Experts of a small language model: 12 layers, 37.6M parameters.
Below are experts of layer 5 (counted from 0) of a mixture-of-experts language model. Rows are named router (the router's row for the expert), gate (a neuron's input weights, with its number), up (a neuron's input weights, with its number) and show model dimensions 160-319. Each number is 500 + 25 x the weight over its row's rms, rounded and kept within 0 to 999. Numbers have three digits each.
Before each expert's rows: "comes after" lists some tokens at least twice as common just before its tokens as in all text. This comes from a sample of Wikipedia text that the model never trained on. Tokens count by the router's weight.

# expert 28
comes after: " ", " the", " Ar", " (", "en", " de"
router:471483501528485455480480483433551480531495490493497459479483510470500481452505509505466508477503502486486547500479516550512501518505498525459477528532492521526500537532463523500511491519466497469512520506497549497471520426486519456539527524484498513514489492467516474487487513521478521507461519486527481476506531508534520490486473491554438549473495531480493491501479532496481486477519524509499434501495509529510560512527482440495490503495511521475495511479510478499507525495560525
gate0:464503512514488458511511497489487515455518467482557533503468471480545492483469480482491549514579480480465518473500526485499474502469536528525520494501510508507496523507511535475485498563520485516519512504550514501512483542516510505525519534500551546537487509528510536455493468444520536513462517481484452509532508485499498487521495495489498499520489479525487476489512480489547519476479501543516535485503507480488485495505483498467511527520533510476479507473476511464510495507498524
up0:541511502532499512493550464475495523463488484493497538473522539461542490481523555499506472500515517468493506534472500509527501498537519527481485528508501417545544511486539532491520555506492450497502464470526499535528497500480506487469501488468506522565508476527509471498488463469464486554527492528508501517511511499506483504516511533519481520515456510514492521498487536525516501474526543487534487528492528512528486502503512525502482497497508492474492451468506533465500484508531499
gate1:490484512534484472506478450483479533494427497579506498512497506544473479498448513474481516491483496508515519493486530515472523488493521482488482480467509529485519494504471513482479479493462522496550494540468479485519495506492517444519478508523522534510465466550533523542523487528488480516550513483551535516472493535552486520509536528459510513485534516461507454499501467515481504552534484501519505500474472547558520493518524520501499486497511528508454489487479505514473550438447519
up1:498494451490496518504497537522493520494518508484485540509521505529520504523522487506497513494503452463507490525447502479491475481471481503508477513517500483501478452520531494531481494513542503525478520478525463490456557494516502523518444491485508549505507478496493527483461475511489439548470500489460506502482518488510538447506493529532476482529528487524499501485499512501487492539471523510486485493528501532536523492437508522464490514481506472559481507533499526514496521519481468

# expert 4
comes after: "\n", ")", ";", " U", " N", " is"
router:521527479502503521466481479467497506473537498489519523510506556511513466497485490497511502517509512517496516513505460451528478557501527511450466471493508520455465479479524503511467525495518488574505501481520533492478524545520547472517520516515485497522501536476534474552483477516523491454510486472557449479497475514494460501539559484523521501494506517491480489524508492478466448496477466512492509536501539572539436498482494581492499478510512522471517478521505484485464524494490528
gate14:522551494509490504523498502509446474549454502495483530505501487496479453492481518494500494484497497526525527546439511497505523540537530493500495474496470518540508557511478536513507501483508485486511492505495545532491536505536500472526500506512507535491481534583489479531526500487542520475510475518507469510540486522490536490524458544500496511494481469461483535507503502472504568479493482522541490526512498524469499484541535499470491522456550458500504506482496498503496472507503528
up14:570530528457474499483522475525461459514495510444508482470432500508505533501515477496488493497479548504488536499475477522477492506498487507504488540486514465484508523471525407491522534491498444494449517462522476514489517497473513521457487457478461502537511470503513474510470524536458463517518507493484536463486485477502501516544513532498513511551461499510525528525520523521487473555536465483491486487523523519549482535480505495515476502477498473503477512478507508473491477555479513
gate15:434483493492561519499524540539472500495505517472471480493490494554532496522539460525516540498510479513508465539544488477469553505542472490487529531505494524495530483511520566451530537519517487514485484513459529543514486462463490469510512558453505486496493496510501495521524528495513468491517491469509520495487464507492487452494494484506551463519523541502524522542499469519467513524501480455513499506503449498498507490503456494521483469512497554510486528463472526493517500485464486
up15:495505465484473501500466507519507541522481546510496502473476488497513513520493484513482517523496539525493504505477516502506466493495484492494479480490419468504465474501490474524524479488555429506496458517507452514493503497511544554488508478499495478518508503489476520505476517522514512543492512523459494460481554477470522523493487497475510468521495514547501505474497487516486448480535500503502496487496538500507528513458540503488491500529471499549481474510562509489472517532509483

# expert 1
comes after: "\n", ".", "==", " ==", " was", "==="
router:543527523528470493469531490522522505475527507514494483512446477526477518515517506461465473541516509483462507539520500513502494519541511500505481509441499528504484531491471529485462523487440509508463505473551527485529500507475511486511501495518456456495485507512474513496461462524521509500516505501462486539541481515530473507483537545491529499501527541469534498490529493476480447486532481515485518489457512509492555534477517504497537514500499479562518488530473469502475501505548477
gate0:463489503549496476468539489523489525492485492483503536528488479507501524432497525480484491501503479465497480500509480516499523439513554535492475520514495435529502537530482514495483509516467529495479473519530484497508505527477506502497515487476514488477501496493516478482534505470552492474493544486514454566523499527535527520494505558508506483519524517494474500510495490487472486497519494497532514495487490462506505546488466503479509471520465477481483550489495483511538507509503497
up0:486499491490543495511476502455506472513468468477530478515520519474521460527495521470531523503478446503561561511553511523473484489507468527493484486490491503505484501460516486475538507467509529512512461539533485477492513513496494494476539511465480545506463518519507487480512528527485495440401498490489503489489530495502506456538501519460447469487513490539496512450486436474501491486514496510482456453495471522516505500466493494494517518510515479515483475505534505512459463519503504
gate1:469516555511504514491483486465490480516471490469479529515505533503520487530529499437520511487545517495494489498475513526484499496569491508447520511535483474503471522507517501538491491520526519510498488533505490479492504517466518493516530544501503515478500479505513460481516490496516505492495472489489486492498497508443490524496529484484493518508509510460493499526469513504489528483449502524514471533542495458524483518474479476528518472475495537499512484445552499490498510487524516
up1:502518528483485530446497488478530487530516514498533501527476495493476480544537480458535506443566518496485493548520556494522427514535493470471501502483538503500490473478482512510474477494529539484466511513532487473514492483471517532481498526491469485527521484475530502543490475486508493542484467508512507500486523516500498518532521515473515498526520465480507519525513522481500500451508517567508491511452520494517495537459494530500518532495462534514491491510500506541499500488521542

# expert 31
comes after: " ", " |", " 0", " 1", " 2", ";"
router:484459532442485550530505506499506514520517505459480497472496470482491484507534463538501476504515516485505503505485439473477489528541493496487511484470484500484490469509520483502520487488505458515531482519476440526514472495528509419471492541496522502474539475488519502472483519518489504492499510536453512514455483481468511488494511528546512476470446482528491492488512484488475521481473546490499503487470502492558494505504518519500488503532504545439511503460536486517499490505536470
gate0:495525487513479511508488469511473544472495518485474479487479505541468522484507489502503489502536441493501509478520528497486566500517493505502514512499499494470452476515486510551483505495504481483493507482517513518453490504497480477527521525468450474482497479550474499475513478532498514492444452495536498455506485483510495516471525451513490508526469540470536488523482537496454479480506501480530505458509503506500504528481506518485488474524489495537514492463463519509499501517526478
up0:500516531502527514489521523510490462480554496522565536504519489507512475517495497499532506509472545489496490517475501508505479477460513488517504478500505556504542472495494541480519502472477523535477515516449516490510535477491550507488510503512505480526458489497511514516437517464520498507537485486479505455443503500513519502520470506468541452478525458462516491462527408549525489499481520479491499487523490484519487485532534520522530529528489492498496493551544466527521476491475511
gate1:522523505508494502492464499496530507510462481527477473463492488498495506543508515518490501524520498516477513494461525454468481453479489473491474534478490498513490497500498521495480481532523479476498494492444511453539486483545495505541493474500468517507489462441524533536476466451539502513488480529492485515587536473551480503506492515474518527470515515508539467499512519495513488531529495532464483544490481489509531526484481497503516530494458511497522563468524473522543509539504492
up1:515515543492525464525522509471472557535484518439520480496462519487535490529499507474502449509480486482515461426521508534484559506497522511490495478520486476540525472546519509497540467498547492474481483505516487535514503517486541474553504534544493510485478468517479488480540482501479500468521520501490486492498484508488515477507471505490463527510465484501464465479499489453476512492521480507515521488534462450511504476534507449527485519495516481464518506505472529490500516469493468

# expert 23
comes after: " |", "\n", " 1", "′", "″", "°"
router:518537448516515527483488506491482495495443541496476501477501542523510532516502479553502452523516425504502469479507530449534537515492508543481468477495480513493510512489539466547530494507482491483517486517486472492510528475537525507464508529523485565504505471513502515504494519448486528483490465508533502486485499488537488479560547513548463492552499489499465460455475479508480519494492517500475508470539474490491489496541441489518502526530481519472533480515458527499474534550529474
gate14:504515512531489499512491532496527482483517488490511517514532479479508522516459508485522523486526537498549527500530496502528475459491475492531508544535465446521486504543502491521528500538510486510476458525508530530508492502474521453514511495561520507518509495525519502512490507526470487496492501476495498491533549465447514462513502509501476480479521501496496470480501478519511527550513527481495493485496539479506518479485492481501479425457530432504440503503504514520511493519507499
up14:542490484485493473504564448510527497483484523487494513478521477494493467496477464485553514473492473522503496491514509514465466537538537497570474475524486520455505463536509458483537513481489470486520476518467509525501524513512518484546487528489502486517493504496480500496459484472562517490497522490542504477524501525486471539490497514506508482553502510490488533502470522459523529505486494563502499512492464532523486460504524497510511505547480463504501517522465471541509534491511514
gate15:514508480500512494495481493505535463505499463538504516511492515460466425518512518500512470527456551526489564516504510495515461505523526441470479481501462464485495495502498504509525495552494469436550520543530485510462497521472525465474489500501544510503480517500509473496516528481465465496506571489507456480472519462527518474484521480496526538504487432499484522499490494506496496533487528516503501478513484524501490534541525505510503482514498458502516489495535537492521512516540512
up15:500465459482515478468492477525535544468468529517498500532488567489468473481489489545504499491494512497529481504462496519472505506508515504502478482480475479523491499449513467526495502519508476513505495503499490494459497532501520497439506502531554497532486487549505482506533482502489446472498497465478502476469500481510556496485510502472474569521494415433507505511530496511487491570484526529523523498499487549438447493501514486460481513484499462491473473494511494474510526516525516

# expert 3
comes after: " S", " F", " M", " |", " G", " L"
router:488510479472564508498513513419502496489457527533487511534474563497543531485547486516520519540480466489475451421544539514519502473452511479500500474474525495489474510502548473488524498505500514471539495483506531487483484498524514496537526516522500500498516506515513519493515485453507490542487478506534519522499470510492518516523485502492512478472443502458501474482478494506503486468504490475488531518488509443523512506522496499511494517494507511498520536495533487481498502538498511
gate1:486517517501523511467495499530493491485490524464514492486522524492482505498486470494485504495478495502518528480499485475469518498498543506483487531449524535506541443512523543497498528497510552528478506517471525499488504493530496491509507484520543458519459464481487522548488506511528474487450483481519509504488478478564485524475457478568543481526553513504505518541501476504501521534532518519518505495502479480495468525429501518493462496522491495528495489514518467505514464466471519
up1:535518496502512485499532563534483479478511528459482496426520524518505481502477484492511491524479500513536487482496518487480501523495527513486502531483497515542515486556521504525489469488498531493496522485461498535521455468511491459493528495493567467524482444541448474565485502460505502488469504493505518493505477500552520489495447482549493517539533467509472539516517514486528528544517546519481469497523533500500513484479504472499491473521532494510490493489518487498496490486455516
gate2:482536527498500508500526517524535455483541488541511460463519475487468502499498505518479484487508517458468485542505498553528441570474471498486475484451545529513506535529517505514467516554518511529480560531498477527472526481517478504473494493507498475475513507508515518478524465489507559514503476494463467506481484482446498521489476482480487531455530524490511541421537470473518522484489479517486529503547476506505523507508524536475489453504562501491483504493487479495522493443506533
up2:527549497499557560478486537502514515503527503537462538478461539489498528505477472510470481494473461472443455496528524467513482548498490474480465513467508536450505493454527524517518512507528517562484491507541521546514544513474503481484503486521533487510499493502509508559480476520510519545523479481486517495510488506503495451503503492514510497454446466484543475467517485479525477483451512455500510497533507505551523501453470479483521519503492522451510535547512496501523499478520539

# expert 22
comes after: "s", "p", " de", "c", " a", " De"
router:512487509471510469455490511514531489529515507449543488519449501479528512486503531470469536542496444533499486486490501520481562480516493485526488478586495540504519505528494505520502475495515457455515534519531516506508503494497490428496478519496518477472511531489515505520481485505504482564529496522548518538463486506475525529515562476518522443515508465484530528488518511480519501499488517481559495507497510534471543511496506534482516516527501526512482553499480508481503480495505521
gate0:501491501497459510537506507518523530523518488502515488528499517442475481518435508526516486472538512459505471507512519531514533491497540525504540486475513467529489445488506506447477512467442476507482532491490485512524510522495516478479462533476482504519482505520532503542477526471527492466527544449488485527536533512492516453462451507478498499515528448543481510485507495495497504515521581473504483506488497499449479481472528474526507494481507539448511457527480461493545539551515510
up0:523501510480500523497470526499472510500498447517471472501501517484461531505499475513495532523480483538512471458495484513476519555457488475461514523506496512504490498526503530534494502480523484478497507556482535537495505518507490506515501508533532509480509471480533484518530557521529496476488512506501524501514547467482468505534446480520500527485479503483515489462506519473487495517512522473523484459510527489548499483476483484495473477518493511462504498490532515511548494506504542
gate1:459467489492505474497503500524487492509535456509474482541483486501491503512514526511484501500519510456461493530502537533465479461501523496472515442507507535538482429551479515495467569507496530494463508462495507482489500498536501524498466495448473483514486500460477473540515449512504558499481490479484533504475498519515509539504458543475491508520541512564491479530512495518499565556542508551504535540489506495508490527504527497502497487522478474467513494475520499452507511543524476
up1:512481492480525512477461471461498529475479503484509509485517495535495480508475512429477507496522469485468532487558532478439554485472540550494537478494484501496508500505497493513488465485467517524516485508500511528497476506514515469509499477464523518484462535495528504533491447530473513516479470491510485464516538551509523419513479503531481525522529470527458492511491463500537481501470488503543495499505497536520519510499527482522519537496517473483539493493467479470522488514481518

# expert 29
comes after: " |", "\n", "|", ";", "===", " Re"
router:539514490507462554512481465470476474540432524511435527493555501500463513469505478486533510476488505493526495489501457475491497516492502521476532509468482519461491488476524449498483497494520475531529469460476482485538477546537451562512491493533503522522484476503512502529499502523508478528488481489520507479482485488533511476502505476514528470527532491486509504516537501512490522493473494523471502514505507497492452531445463537491514468550469515550533513514492482514510521495475483
gate14:501537501474517482509532497500562497509508477530485480524502504493511441536472502454497485549481503466502489487520492500461467474425491537533500506488516508482548523515501482528483487484494470485481518540505555493503522473472516472501495464435513469465478477457516502529487506522503512481498466495504496488467520490478480426500506495496529510534496524502500553525530496495510496501525476523494490524467512553525483474468485505523524499570493495524488520517529486513488487472536492
up14:482478521519502545452502527470470489447507544487508470508496520494494512505505497497531496520514494493510488562473533517494501524500515466452562533524483517508513514561490469493513483480460505467519513476508501449478507505479515506549511479472514483539520515508447498529455501476487501450479469562470515506480518519495514523452498478507485521509508430491485493490525493513498496527501483478507502499509524449485497487529499474510515565502502487470508472476492518507491518502440497
gate15:522472536467518499450518523482470450482524507540525494500496484507508516428524540530525488484517481485492487460500486536472509538480507513486460472473547495471538518540513500504515502495467498521547505528436512471484518483515483478531482481481480524522472483512481492437477509530503506515497527524515471512482483535499476507537479504500459440516473503507501512519525483491463500498458513468502490469526460502450555496504511479535510517496538508493467482512524463515487499448515466
up15:510498481501483540521535497477469478527464471467451533492533531497527511549502498454518521531497502525484489520547542471461514472508486494498510435498442483530467512483499519483528490529518519503502529478554456508541539499522489450513530518503491465488528528496541490473510478466507487509506515478508519471530505483505499518463480493527514480483467518520515501521453508506478482484495476510480504513537506520527527502517523525485481510489477518531514475491472530482547502529488515